{
  "d_expert": 64,
  "balance_loss": 0.0183,
  "n_head": 6,
  "n_kv_head": 1,
  "vocab_size": 8192,
  "qk_norm": true,
  "init_std_up": 0.0276,
  "seq_len": 1024
}
Below are experts of layer 5 (counted from 0) of a mixture-of-experts language model. Rows are named router (the router's row for the expert), down (a neuron's output weights, with its number) and show model dimensions 0-191. Each number is 128 + 24 x the weight over its row's rms, rounded and kept within 0 to 255. Numbers have three digits each.
Before each expert's rows: "raises" lists some tokens whose logits its average output raises strongly, later layers aside. This comes from a sample of Wikipedia text that the model never trained on.

# expert 0
raises: " ", "-", "'", ",", "."
router:136133134101114164108151108147145107116133136079116126172098146151147155135136128105187122113088094150153128124114129115200113132111128132121125129147153161162137181123090136098135103106116090144152127153156085173113135093111158117110120123122169163101132128161162116099144151111084166149144156124136130147149108139134108117101100133147137204149116126121146117136132150149168131163108093111157101149126134129090106127107131150146158174161170179125149133094112133126154118121152151131146117154099121105139147150118109151137096142126132107119125145135159079119133143107082141073
down40:088137162109085078132152162117163129124111100147143104103121103141154115136148094132116132075123163135141154152095140111122153158135106099156127079134102104158076086131125139178131107137125066087159133119145123093130101110148114139164134101138121140141081091090143117142126146089129117119127120133099133132102102116129059118170106124135091115144107126128134124144182124153113129150114116134091087166159102144138109144150106119146153112168113127140107155151119112140146167148151123127100107124149097113150153168117135165140139133156142177114162090138128129141169133100149155130
down41:101148120145131119167157121112100125144111133126144120079139136154110132129124112168073085080116153143127163113163118084131158127118109158118129114125112141146138100118102142181125133146186142114129127174116080156157090107116147142107109148148134147137138159162080089121112182186164141136133121117088141136117116142100163072153122121112164170100104100123082133142116137130135146175112105125139167147148072118146118160174144129108121156131088134124128129135159105146147121107136132111141087145115142150160125141147131120122170120111112121117150095099153099149139124133119110084
down42:135161100154145105137093119128112115157069121154165135107142152087082110113134132156111165117100141134111150164180126125129135137132089133131115161151138116124132156155142116131122091165150143148174076132152083121131131114130121126124185105145132110148126109099107088171117136169131139148150141132093157103150152135101089118075080151113151139115116123137113147157155137165109154164141094115110162117082139119122122150088125181156122140163145119134133127125145091162137159121166147136108158111181137129134147135165121154155151137117165093088121143118157126107158115133141155146
down43:145116129125112089130117107125151093159141135177121127110125122097110094190099143169177070117127093144098139156123140128115107121139118147111141116146149140115186151081116107121128117105128136126067157109186168147127144160175122113112125116118139148145095159120141109119096139145102141149118126106130143133143173183173106083112162107128134105124154110129128091133113119156103137156116132088119127105146111150070102135140122133120151157102167108139117108104105154115115148123136153167080139126159128116117141134130129136127097124103114105133100118063112122107107187148103140122
down44:088166129093137152093116147120088134129133157114109135107142129119115140117113129125109130140106165113136070110149125169184132122133143128132125134138107144104137144150112099130118176101154136099123104135105148109143118132103136138131140112146133174122122107129101148161127084134116127109135124078118184085136169160109099097110112087144128116137138122111149117134173102098137090119083156116112155100104136139153113085153068151137128125100128176146134150138110095133135109072168105091214114113144149130090105124127147126095133125115133130108164129140107127089137166091164139099
down45:123112094111135144116115127130133152118142124101099111116142128104097121106143114167130152114162105095115103116167173139124130114133104153109146186104124142152126122138138124142123121107103143111138144123119106160142128105104140116106139112141128146146154119160084096160163097058134068117124120136089150088121115123134144142138120151133129080154124119068129098113130146124140055145138095127165195172119109116142122107146161129158124125096138109149108109081138098181088152093120089124137121161128132124133115097132173097124125119117141113085117108142094144112132079178144124089
down46:125140186142137114157126109109149089130141135087115139132112151178055134160150118134166105132096157123134133133083128144114127109137134139137114104121099124133074142106169143139136126092136130112171107155114116154132118145105095138115118142082108089139154126097112147145130136139130152173100160110157124130132157178133119142116116129137181114100148131173093129135161132105108120174170092105113093113092133139077081145081152158134068105158130116127167145133139166131116132166114121116136166134111117133107132136154145094147135087127124145172113138127180121142109136105131117141
down47:122140143130133136089092134149184139160147121122144088103120125149110160135151167150129105132096171124156116119117131141185097131147113116130124128100090119167150121097089173148111133133153135095112143155134126084146111138152177155107138108104161165126167107137112116127130096127129149088097072140133127158164133080085152097124134115133121143173117145095115111147128098139154169142118128138151126111116113129154148114113118107135129176118181106115160156097140098158085088102106116136128100124170112123124139120123109144071115157129138100146085138145131127150108111105106122067
down48:135107166086130150145118088148139158182152169137114106118097151137097118127077099129130129116143098116147113127081150142102106117077160119123093143064188116143110121096124153095116137106118116109145136128165116125073138113142107087120094101123153161117108092128134100140120133115122100138121152127118110135067144138124123150156116144132120110128126155063148103139135152127057116128131171098152146107115160140121154121175107120114124140102143163095110139145163125103105149125113122094111137132091134144098130083145151124138154114144130139111159135136141096108167125141171155101
down49:130159152144127141164130155135181147136132124135119128128113106137139121124157140122108133148164172095111139156127097129090139161135123130128139112139116156111113123072132155122140150115099091122127145157117157136079135144119163110165135182194130167161135065134161176121102133134140129172141064169069112178109139136109128182120124106106110144132141174143144157141164137114119137166106134109146092122130146114079110147109172147102154114137099153142152171139092131132138148115092118125116125114104141097117152122145137110094123124112141110150102145129127136139090130138086099106
down50:117169118127118125194126130134165130125137101091173142111140086144116140125130091124082121111103166127095150170139124138121158089125124139127109136082121144115114149170124133121109094112156112163126145133158127151127118184192158159132143099142122133137137120087154135120119102146125086140108061136107135154135108152160106139096119140114159130066125099188153145129092147108123138117105114110119108110145164110090140109138126108132113107085128158119101173135127154130159164114088142145130119106141175136116154136111126114130148101099141094123114147093168085135101108114103135153
down51:123150121145093130107134084115125142154147134145161157129116104130113156127087121177135121100115133092099101103130124150113139121141163084134147164094174087110157127118093121142122133143132082098117122129177119108107077135126117126134117146123184095102131103120085130127114132107117148134151135103116118151107177141177115115104096128110085155175169148139157106094128096134122091125134089085088154134144123121187157114095130126106123133145152142106156124143109168130132084102145106128119096135124113141162138165114116180124139114112137103140154116169127130091122079137120170099
down52:118129133132138144121129122146157140128103169088115085148137143109148071136092116137140146089082114117106177145125146100140170097175122159160114132119118130133078133079079144109136126102118137121147174107171147121098101141146121135115127097125161087118140130142145145108154125135115135130097134189109127127099098159130146139091089140132153123092074120120113106106122137135109119123137119146105116126124078145145151135129077086103116159124109164082086138148108130143119171160077139149142150124132111140123151103122133121124144089137119167122145101137133104164147108063125169118
down53:136125132134074125136163162124113105142135102125092132136133091175066135141151138158107136108090107118107133179117157131125143098182078105148167119140110144070143154089146129149086130136126100077133129141144109157115155098104114168135123150145124134135145112092123153120097126132163147117131077118131166107109113085116104124087119099120147161099096129134105083139122127176166119133157126111099138154145129120169122166133146093119147120140101129111160115079094156166079152120145139114125109121106142147144136115107114125155109108140144138144079135181127114136102129136118106116
down54:115125118136122123142070066120121134127138139102131163146094162122114120180122133120157125151149139144121164121125118117143196123163101089145136145119074124111126117138103126149136156163125112136144141131132164141144126126082169127148120159127113127191110176130156093121084113097133142152137078157152125153100098104142133136092125142137124102132130096103141120126138106097114145179177127145136110153124100132128127109108095132143136141164142151139119160136108106191167113136159091134071154115164149103141093126134085143108143097147135110135111138110187133176126143106130126131
down55:155142137105142119109107114138144137151120108175139149089122115173141113110136152162138148137132101103110161115141132141134149155141152108126126123103159112131126154143129113105099096148151128116132133120152085123155165134143119164090155119122060111133075167140126061080141170111133146139107121159162120140167156145127115171132112140133109142196105185156135110133137112095102142164164135131118128085127131130110126124142116158154109142126108127157151122126146128121135137093122055132115051114093089088112115108152136132093117122148162115141101127158134124115140160114151154104
down56:086122132112103148149132118138173137150170110131142157157126171095129123079116138117117130146160097108113155103129122088109138148118120090111118111139160153124143117111130146088133181115131132152152093137119111116123157123169113098121142119153140111156120203164135102114163114081112135140141090142097073099117105093139136111111129181120084126127157127141089154125123143123123101164141123125087085114122121145082143136155098060109108074105108119169129125153144105116147138125112138140118130134107107098151093148126124102095073097113123104106150132106140084116139103110112127131
down57:143133157149189090110142148121098147118129118140152110198158153110140107172116135113108120127129173130140116077162109081153127107137118104134111106140131135119153125112153149139168073122159129110154112116106089130133122099127131058116125130131139102163142138127106111091097132135130105131153098162111122105101195154125112146140127097090117161124130118142118158143125127154092131149111115117113155149118110072161159099111122113133143128142134135133139159159168110149167118105137136144102138138158155153135110148128111143117123137159163096135121094110185125147125104112137174055
down58:140158142144132130095084127133179148112141139084179168115111155121142132163169140077148150118092078118127119128125160080160111095090172146112150124120147100127111109103130114094137127162112171126115121134124152110086140143130130115143126121161122136165139106181121087138139142120122136134143146129151131134174150119104136155148103123150107175151144130132145161153147128153120153110119084101190139100112166153155099109185158108125127134169167140137099135121122132096126075137175131123107110103091135082125147153161133111124133171110156135114119129129106146103117151140116103134
down59:176099135112139100105152137110152097125124139158123125108123143118084131111113137121144130120132111122131102156123081125189130122113155099135134093098121132103077132176155114126119135101142156114162121176135124141163100150120114171074101166109108116112104135158088120128114131107038177126134159092118110119126140144105174155122097139148110130151116120154118111117133168145132115138145163109119140156125141128126147162154126137162101162140124134084101109085114136089118153098147089130143133092162125172121143124120101114124155105142108146166118138103124147155130189114105172134
down60:137150098122106156137075145120169099117140101080128131143134145155124113084149152120181130105165105090129145142131110143122118122144154122118127133104125134142121168189131108078146094142177109135126157159114133149083128123156185149164125126134114120101152155099117186170140105103153103131123126134132111142091110091179104115126151118149125123109142105123153172120113157116125139116146183106128114091101077150116160139102166118161130109126106131110099135116110142159163153126117156132134159105123157129153111109074115144130168123120123115138114117161106135184117087124123158117
down61:088153161109111141179140144122149120108150117163115139185140115125152139119110128127107170160147113104154154088115093119129135151075147126059103124083132144096135106133129091093095132127108134118145132150109119114109139075155138085117123112140152146115136112110105133135152137083159076117143157134194115161081152157116123124153164134133113154127117149128109121105120105078120083146140137094122067123145125108139091130086191097105181161125115119104140141149114100122160165138133151130120105124099134101139112147124107137151140102140135149116139146145110134144140159134116133120
down62:159167120102115152080107128154087112128141153113138134140114170152134127146082124171134146161188153156100123117132095169128138100145141161119136134100158104152107133147142134103124178123149136152109093147136094117135097154160143126134123132080159145169155124147088141124135104108094131152129112142111087126125132090173164105150146115134114124127126099128190121125114122125114137151161136108112153122122132115155162148128146175158097137111113158135129119183125123100135143149117136127120101140144163163113122138162082133087169049130107154132161142135159131149117160143165105105

# expert 10
raises: "1", "2", "4", "5", "3"
router:178148121156096148095167145164180109086145124111112150128108133149122168122158104102157124128110119118154175101138128097118105195089177104136098141168199124137103120169100155098137106108073145156115155165140115155105085097104173153119120112071130132072117148147131123134138140119099124148146114116149150133129092109134100107135122147154167139152121133134120137162107139144143136132114094078125102137127141136116099095156118135149120130135174176133136130113130126115111111147151125140123123160112085153142103128129111151103110155112131149114106127155141131110127142141089133101
down12:150123123103153081112132092113111106126124103080179107129148127090130172132144117135158116137092138149152149151140138165142110139159133077126140159118160131099130155123074131090121118178161131109127118114128156166150124120133157110157136154160146115130128118146142134123114153154117135155130109121111140144162168137137121138150142139154122079169116186163112082088105106144076105108121079141102109170169131125137135144142181117126139091158128103107074115159128093162146133107102148162112126143116145163163118108151133133136142150118097086118136158136141125132095077114107130126
down13:150137129078127139169111144127089116087128139176132121124130111173171150124138158138120129114139188149108088147127151153130125170156129160138105170152159146104122147128106118142101153160119120099139133102135129073117134100134135124112130118128085166087075092126152130101132096181106124119116125139132112131173165115131144142132107153138167144119135121172142133150099137126135101134129147154094069107106096175120099106113169087090128131131081157153160116103137143158174118153144164159159106133107119138118104117114127111158114118139116149153166152133095142115139115152151128158
down14:161156118122152132132098082138107134126131163105108141156085125084162153135125142141142137178152137118101109135153119114134115143135129123170116124115173121156112149120140117075077157117138150126133087151110181097118124129167128163131130143073115120117118110106097088143167159097065141162147155120129115140105163141106124129173124103100126125116137141108149137084197148114104139126145136132140178126113109134158142126084166082172112158164143139142143107114118114151116107136143130106116143128140173095143140150142110145125185145139129147117134142126101143089129096162119088119
down15:167115128145127131133127125073110141118149146127151116149144197092178168107093103140154098107129074156124122156134179126127119152107155122099148141092154122160166091159100103121121103139135150101113125133089114133082124130120131159150095108126133112147172095152156075134115139128145113149095161160124137148134116115113142104127154087103132180146186145116125133160142122139087144118173140125129137099134116124148122087105149135144093112117136133169122142113133113139127084098104087148157086129137134083105121126108151126121131142159122130111111111127114187134161156109169144114
down16:190160121171100134106168091115108134136159156107123084129144163132162156068150108166129132146147128125126116122113157134076122159094174120106134136126146111140108115157174128136141129105135115129106110106120171092116154124164108171131120148124071087107086153140098129129107128133120122132074155161155106135130112139108104127121096149160107169186087138118144130124137145094101151150125124132149115123130096117180155117133086128145149121164143137128078104128132131150148103126121092170173111134100105143122106128114102132117151142146131099113146141109129122123155143138177171123
down17:107128113119116086159137120163122177130087124158118083116147100096146092126152151126128093108112128119114126119155086177119134132098093130133109118124134141102134098116192143099133102115121137129148122118092135175112113075089131091160139109137108094147116129145168162132134162105123153128150141167106181124120087114109098139108091114130134102148131134103123111123136096127133107184109155193101106107161117094171149138125122142120143127088147144186119169145125122123141166155140134112135182154135125111145108119144143169141117152109118107134091145130163127094157096154137123114
down18:107168128142142151129128102133141101112135116137084124110109165165136119142103157094103124157126143070156175102090128147094128118103128113135143132151156159124071122061128141096101121114123087099089177182158117152161130119114135089158128109096116106108129124131120154046114154142128121093098143123141176119155149143107131116122095125126141120104118153108138117123099128116070129132107147157130129142145125131144152153149149145126138113127157141127121113150106121125099140135110115116129141183104132075164156152142111127135127125185108149120160103134072125153139140096118102096
down19:116156122101088138093117116149157104090128125127119133106135127123101133128152108150138082111143129087109141139100145125138114127123109161174177126145060150171145114117124128119072149112139144146097105095152127114149140151150177145158144115103120136162096121147117140113201107130157150124143150153117120114117126124128154126125148102087139120114074186144117127098157155139098138120130138129111129129122171136150107153086114107117156140107143193106137152099113123146091133097109072144178109142079140142164116089130105132164126099118138108144114142132085149109100144157135117119
down20:129071177131134093148073125083126096100146124137141132152115180118119142146138128089117130117166159142162164133099151124132115170114137089096116094104103135152079142148091158120117116127122166124116103131142124142129141119119139144114094110139099104124131171123117153109159116080153094102116100163141140096137136137092135127157186142153094124143112094116133151131114158125169135126136083159147120112166124136120116164139123163118135177091158125116101144132135172147151100114116153141115084145121122093125078098133132139124152093154159152141124100153147152137167179127112143108
down21:196107155142125115092105138144105119131116120158148133132129090162090094099076108176132134075104194116107164131131134125105110120142166142117128093132119152116146119152145105125126128128132119105113175126143131160106142153176154124136112118119135136080147145094149064121070093131119143100107141169124126109135141127107104137145146134164089107141133143131144164122155136143140130090112130109165115145085183152171113116142142123104136135134067143090161098148123108120105132120103130120162099131126113075114158116135133153143124151133158162151107115140117161095138156151139130117
down22:166120180141093094101138146178095137153142136115110130099114088077132121113110148118135133133164098138118140113122122118151098116140119101139082104129110079125165148101139093131122121175117145098127144161105093109144116099163118123167106096122179116164157114081126112119156108136088098090106121160123113149157150106107129117120126117122127113161138128150101088112102168162137124171138123154130145163144124124144166113148134125117100102092160128152135141154104119137143067113077116108134119169119140117166118143108104170091116127142156130131119143143161145111166112103115113068
down23:140096094149137147092122143166095131097133160166131121115103140115099109144133143121175169103129145101164091133121142169104133137100109138173127130163135148114093096129108153098104096158130105115170129141134087126156142138122092140107141136145147083116113104117126167125157172111106144148119133136122174121155058119181128076115105115090146136092136127112150145148127170173112104106145114149134125079100141103153142149107147139166103110112155124118143134118140148111119110150149148101105157092118146101111148134132154130122115094123109116168069129136091151132083138089153141114
down24:088152152105105092118083145148116116181156119168135146141170150144096119106132136093139112137108140133141140090090111144106084135115125114101149188112167098121114116145132128117102099165103128144114105067135120128118136097104136081106120132140140144166124143159136113125145144111143118127135115153110120129081071117149174129143118121141221096130122115143128130116109072143139166126101138103123086131169133134154118139147134114090090130153112147118164131123111172163099108121108091127132123129139123147099130112141166099144113096131092118129089160152156131152133086139111134115
down25:128172128159157111114130123138109107160160157112113090143091133132141116142142102109082189100102108174113127116132118114153125089058116121146126087135138163122161103137116136132156174124134134172128147114106158083093138164131182140129128158123103131165160132157136128168121183116158136067138148142124155135147101131083115053169156132121127145117131100107112141111135102161133126176155105113132143117137133143092168150117145146091091117108129116155120141116097103159110120100136122124141129161175131141123141118149157143131104122129112125157155154116132108107126138117139104155
down26:130120166143143097148106086115121135152126092158069157117090136162102113147109115159113114140117147116156095145145143140111077104126174129142112141122161136124113118127144138131110085151140175149108129129187113143139117100136129108136119150137088137102144153123134163140123113130129125124147186134108061138138114133166160123091164111174108088114115117106139134152113144158127153120163136121100121148125115159100110112102099127141113098147194110127166107089170096118121146086138138164110113181090132111126111149110130143116136168139162183147160117106105106118120124108147157144
down27:110124155115134144164195107145171133094150126124158149144136169089112180146122109100170123130142148129122105126118143119112140148179130140141107183189093123122164143141104172136145109176095115120124117175104110120128113114156106142161139090165126131151144080122108128125139108153178104110126105152131084125128137150098122125127110138140170132100132146093130152133144124132142126132146133155139089089171118137124082167125161144052167141178133146128152151179128138135112121110098114114145110144143144132111162125096098141092123151147097154107133146144118120127123122115112117118
down28:148091082108101121109145129125110161126087099140153112121123124095092098132167148131142098107113148137148155154128151136132095138161147089133113176124118143152146144099122122144115101116129142134121124116090116107111184159194151122174163133158142143162125144169120077153146133123163140114133179148139154089140120107176152155119154122127093083107131125139116152139146135119128116103069196109165130126090135122124136079117095115100149146136160120123160103098112125163101131130115170122120148166122138098158156139106103122159124138142121099135121155156094146130125154145146150158
down29:087164118187131115172163139148117143140100143120112103115123102127137121102133062120124104142132121156098168150148086120070123092152163148116134162139116120158126171136155111123089134118143113152136131140125155111104088167132143137165091171159129128114150100143127124090138147152110167124133138107171113127113161093146123111115203117138069119122110119157102136092162108090127147127133141111102089120131156097127111120130144134117145134130096134127137106143124138115095125154166126143101156132154118140091118126092145178161111134093125139106187137140134149115165127131126094158
down30:147128135114104139120122142094106142104118127158150120150135146059159151123147119151122113110146150163113110104152119100093141120121111116138128116164127119104124143136194120131140110161097102151126149119109125163147079104163094110119126137106170153109144157075137159175114121104090187138143133125121113051109147118110128151100145124106138148138129149124075126121105124133101160129126104113157105116095123147161157140145080148134142119134114153152153130184123093132176108103131181113141154125131152128103179163116081144092126113101138105139145147115099125117094164113145131144
down31:103105118138142080151084108092130100120125126123093100137158145133144156126118117111147154125123111173135101121152137164087119199105126115168123171132125132146100136117093148131115162089110130146138135127084147133175130109172141095108137126121139093128123107058153098148122136163127111129080092117129123122144150152101092127164092099169108114131100121085143158108092138132127110142120086155141111125138123112113153098111138114143125168173163125150138136143132123118134091111130166112149108132161148103150156168156128165117142144105148127101131097096088132132154159067128117102
down32:137135131143176082101184126116114136127139149106147141116136124124158154108128091132152110139120116106117117135104134074118090112094122122122122175123116130101179130082136098143130159119121164145108136110147141122109116104134081137157130178159132143102139188097145137116098137151147142108137089129142114128135108074088147125124107130096126135142125118128105143130174109165148111101125150096138105089123163169103126107109141103106123114073129118121130108127116088083152169115107074159146122113119168139134118136148149112069084137095133142138134120114076101148118183154113109100
down33:110131072118168157166096137131121149141114140154105171112137120084121117104114139108120144117092121101083087110134119138119111131102115131131161171147141155095113118178139093114095151134104174081119126142156192123138124135160146104110120095155078118125111140106156104130130113137163121135123138139123142123118122137119079124149130138165126126131098171114110143149119146149145140134139106150159148152067059157103087101145120091107160123116151134111070154109123117143148126116142130132153124075094121113114105165127152120144121184110144116122102148113150105085142110120105152098
down34:164164146089155110134178184186119133132131130123102148099100136140143147150125145144137126109119145142096116163122128129126105113167125118125086165128152092135159156126085121120153124145110143124091144130141126155122118179166110150105119148100147113101145142091136118172122129155102098115117144182103146129163132110138130167110117088068148084146146169182111161137093119131080111129132146115094099148073138147145147137099125105117132106115124141138156128128139132108164150161111105102112097167094095121130145144118121147102133094133140141162125139162084096157137158113112107114

# expert 15
raises: "2", "3", "1", "4", "6", "cent"
router:155120162164103170075182167147198111109152139130117157148108142131121148104118132122151119117104108131138163109100159129138081164097159101118128167169182131154105159138102152091136104131097124132145145154110087167130110125102167146121111127068129149074119185136150123111140155110114102126163121106158152151141070117123081136113110132144148117149127124111116105128106115123128170155101123077109108139126151145122126128141093145156146142126166178139153150124128163112109114127140141156139100152109109160155104141117107144112115154107149137102118138144147108097116134131120129124
down11:126112176137126124165148181143162138136106158125132118139081088117176135087095151127118127102122120125106129130139141099130149150101129137094119120149110145132108101140147096113118133142112140154153132094101138172197138133118104120106153076123157155104108152094134133128099152090039128115069085146141136140122084115110139118130124110112109127111112137138157154124102110121084135131151106120121116149147134127117159105116171143126134175094107184103161141153140152108165146157131139103151121116127118081100163116152123119115133141095144152164083136126143141145149146085104118144
down12:117106131111158190067132146111142125116151116134146094115138150116114213159114149159141159114081157148188168112080104135156174117158110115120097140137107137133123097086099109104107105143114141099110145127108139117128098165094147112128164152095116123143121148126129146107139123135180141115074136106158111148128155184140164138089076125110134119098141112143118111143138097156099151121119112129120152113135135147167121159149134104142145125110096128129147134141126115117138139121144153076078133146128129110133124093173167160154129098167133160136140113134136108131125116142114149128
down13:126102110086140132102131082065125150106120135100110111135127115103117130125095174116090149182167120119141144115154153047116114159139118171127116156150168113128122132179162117116131117132145118148140120140136131143123109100146154146101079138144126119122160115116127124142126129171131126146150128122098128112102145095163128077128148108104098101168162155170138077113158108134147095164128124140120130096095127109111148119121125133159121145135136165178133116159154089122145100123102123147133101140133114157086085133166135102135154129172095163127139139135142138123084163109178113115
down14:130154132170119101152118169104137151136114127119122106103114196129117107108137108115114164126125120122143139125095139123114115117078101102104163126099130102160085173096106104135131146141140138116131138146123102149094124127145133150206199091115165123116122117116165156127145178155112093159103143131163160099154112110153090103141120139104161135131092136084128085094141125114148118134130129120115137132122109131159120106086103154124107117126196124162132163139123155143121165145119156130104099106096113133175110127125114139108144145104118103144097147185096141115113125156160119156
down15:083173155128153105124162134138123127142093119165130166107153101098116110156125111078136100136139169110150098090140145145131145118164147145117132126140085173187109099113114128145114116117134157126141119101090130162122135100202111141146145139167160138110113112153164129128150140135126141092136163121137104150105116172143110170120114115101109136125134128137115148129143125093112120153092127130124140090106116152110101075187143110122135107145106124112089138119105096098128165117114073096110117118136140154130132119150120138145174128127104130104136147151104097147105068108131065094
down16:088154155120134125091109119113159127091104138116161151110128115152101079083118117177110147109098149133149123156121128159138097130109163103150116142141144137107083141109122167140119115131124108120124157131147100127151132089136134119137188118122137119072114140142122109134158134143111126128134152140111132139118134096143155145151145123091120141148117194181138133167118141120097125123124181099063121096127116173112131111092162162167171121103130103092130072125142103080114123124112112120128099085180111133107108103101149137111139147185140107091109142107131126138107089133143141147
down17:168109127166135085154146181134152138182099175128119124086122139165135126097129134094125139092141103150129079162099093119134124113103142160146155076163135094088094137165156114132119119176164119141145107152111138167114116094131102132118165123130152116147115139113137149153102128127119100132141146171171143100128093119075121120120130129115157145155145173084113084135135122102105113119148109139134135137127111143127128121110108118132143141146139144127094174143111138052139116147114121130114116122143145122089153113119121091116117181088175137121136160140152148097085124118155124100
down18:136109128138131145095166093056111116150143135058132133127139141115120111131084105151138102086107119141118161084108131099135153147114118149188181135101121135147114086113132120202107112149104108091131175143145127108139108121155115147114137122138110135131149098118139108127107106112130112105132128127163132128120106098101159153123122113124100170113147213154133145120136087130132127166131123157139123169174119119173133099157121126138145153159143106142141105076109109139126150122166108134153110142124131101158133138097120142157147152162152104117117119166115111142158126119132073120
down19:146146135103108125109117124126136140142131155140142094117135134148156166101096153174154148137140123167134176102103178122102161130091113138133139152097137133140120149063101149116155126114158121125131142080090127128114139140162083156103094099138157125131119093160114092114095148122120106134106133087115162136104127141148154109106110133147147108149129096105151104061126172158107098082138135140098136105115138095133164114126116115150116114146159153108159133138165139147111158140146203157142128135092137135125096141104135144141121166112146092125184098152094091133110090129157122137
down20:173163158137197128132164186124101150175111170152124136137068130120154102109123170122143128139137126119180076108170127123130127098104164123129153117133109110118152136086090128107159147130128125108180117150163112135109125154077141109139114162174134181145130122121154139114115163131139119121114080116123172095121136109131106147136145083119119193146149140112122113135088100138118164142119148115119086104118145152154129114129141159119135128149146094117107125159164121122107143134118143132091129100149136102095120155139122116119134134092154124142153100074106129145122140099122153145
down21:124128062137107089099084120108136108115129120115117123166142135126160162146144124201131132158145155122135167112164153086102151177067128140118145148139117109134100174144130140093134150122119126100142099103155165101155159149126140093104128128121112146116117177143109109121088109122083103098149143122109161117100114160109143119132105139131151152151119155108096141112144110157142128160098153137102079140117096126097127147117159144114157183153108131167160141104120178103127137135158172144118103118120162108124131110122106160160092145112113142150135149140104137103135165115131153158
down22:086128163112129133131123153142165138094128137150108145104165180058109158118155112115123125129116104134165168115180116145137123149119161077118143158151095140146121114081141153125142129137135164138118123120111150137153109060104113163111111141149131094137074154124186122133090165095125145122149134115098087160147133163119148142120138098096091163125122139134087139160111099159129096154148148129132109167110167119124137093121121097138138131114110125130147168115112080104142131112115121085150162123159172140122107114107143148144115138123085091107164126109107142118115143146097136127
down23:162133149126129139147146149118156130146129115093151083142180082141151158102149120109151160154164132073101124109102168151143112101132132135154160087131096142149081130088145142165178126122117131145151167108106150140095123161119138143089147140146141110144115093097122089086160135128105143116126129162097137115145135129104213136123146149156129099114120100128119107110107163131083086128130149108153122155178127111147144079157127128114072140162128126127164123109111116114120155171152108158113140125137145130121141110126116085119139103090135117131149136107129119120111111167164158118
down24:151142119121130111110093165106137085129094135114130098152156139122107120142133145152104128094114113087129113137134131125125128139097111103171149098146144130104082131151087166146184109101142115056123152146128147110094133107153117095181120126141153125158149152146167144137156166123143144142109142139117157130118105128145090145113132136127156109110121133153088098119117148126119108147108122178097079159136147157140145131173201139149106123101182138165105160106100159139102159098119156122171095117137133129150142130115121091117109125116152100145162092133081105160125118159111157131
down25:127079135119126156147151125131099161101101124141118164101134109092119124137137114129128097134118152106108115125127128122093107106113143123159194085122163109136141135158104131152108136153123112141067112090134165097111154066145072106152135128172109129144103125160111079116099130108182122129115139088144180139121144159139135156109173099116106138116105158131139161138128130152105107130132174096120163138175125139136157117129133100122173111149123131111142109118093142172118082122150122146116107116122105112141133116090124200131112188123120120109140122072109146120146112122122127118
down26:101135113150168139098098128119097110143134086151152157094121093100130161123123139189120083119112123109150167150140123123147122083151103112115129093164151154115124149132136138082127129139098135138142124116134114134108163114108157126152160126167129098102127084151135116118099137132132077133126141116056147115123155142134080151123124120092147156137132121133114090129121069088129117184108119121063155152176103087119151128102144093131149131104140092174116151083161126117132113098131117125104132144124126126114162092164165121163102123133090145121116153116137119122121080152119142124
down27:146102153104138130090093136132116110129125141134113079139171114109142136140142096157130102128145113152123136158137123117139107147160101162141142091164153088110063083158146108138117127158145157142110112136151118173144109147108137153112110140107106113136105131082093105181087113102103098156157157093184098134124148149097117127122142167128117133170141149106144106124132141129131110112159113082128175138115092143129092130127139131172127093128124163097134170135151090089158148115125178122128086114153134112135144066157109148138109157133116143138131109118141149179160137127129158136
down28:132118132098105195110133160077130101117141132171122114115118145138086164092124150180134108144148174143153151107131152097149140147154108099160106109113129126093128136129196113102106136159134143125102172133108139186173127062111114108137120131136104120103147142100144128157116127138160093155115084131124135078139123104116119095112128100120116146092097084171145101131146150142085134096123132152142089097140121182108103125123117145161115167132124130143103146131160148140166120112107134129138155090110140127140123122141152104114108133141152141123143109103066127136118114168122124108
down29:131114133118110119110132083093130176094090128136152143136138134107102125118129094074110109129165138128117166109142065154189113169090106118120106122146117141131107109138153108148132114139100097127121132145208095139113171097106106143124100116120181124132088100091175115124115154114104130144091105095108129112154118138115130098127178105170137114178130112107124116114124124150115180100121129112151144135138129114128145112159158102140115143139145123108108146120125146088074122100137128131146158106143106156127112086092079124137127145116149119097108140141120093141114168085149127161
down30:095119156134142097140128102123107100123112133134137145097122124135104148130116104113143126114148126104131135158138110143118103114124120115062153122099097119085082113176160117152121104089107154171185101078108145106125118105075114183133167148162155104146082152134139139123136137140158141148166152166110122128096156157120144147125152128117143175145100098126131113113133118133154091151166094119181138147132096164142142128149123129144093108085173079125125126104125156155133132113153140103117125121081109093161134085124130095129115165139133118154166105125119104123091112117121172136
down31:146116142118133094166148106106138152144133134175156116111140128113140151098127102144163122153154187082118140121104086102108165128102179120160120119110120124146128101096145109086112162146133148123109082144133123111136123161123112126127113127139129157103108080146130112090138172155096073172089129141119118139113090141147133125139133127121096139105134063113106104082140140140066118110130150077111212179112167115124134112127135137162140126094149130112118129122117141116159117127146115127084145119129115131154134105087148137114141126127096092102125115107106153114130105138075135121
down32:129080135117113119143099142121166120081099129122116117133152119170098123162152139135133133161095161155147150122122080124116108141134113111125128115110092155072129139142108166148114138160135125133139092058129093132092164113083108116153111151109112118145103088168148122158075134175127123149172131125133104135123116105120157125109164088102122113137132115139118150144136133137117093108123159100149156118111152074160134134079159125110155059137145142165121131109117164137154101125084156128102157137108125143146096134122135122110101153167130118130144161176150149113126150172106139105
down33:075122115123112176123122112068134114092149076146145171137149123113131168145091119177149139122103150107122124157092098170121112140188093104094138141103125100120111142123116130148133125104144103135122126109143129128147097135103179154128165125114091120111102141106142185114112108112123124171120134133138126179128137161111106154139118118118088102141141159124077114106143072111153129146070141114091129135159127147145117141129121123133095159112096081154096129149123116141141117124119144132141143135146119149171128148125131142143158183111101110106140123160113087085130110105134179106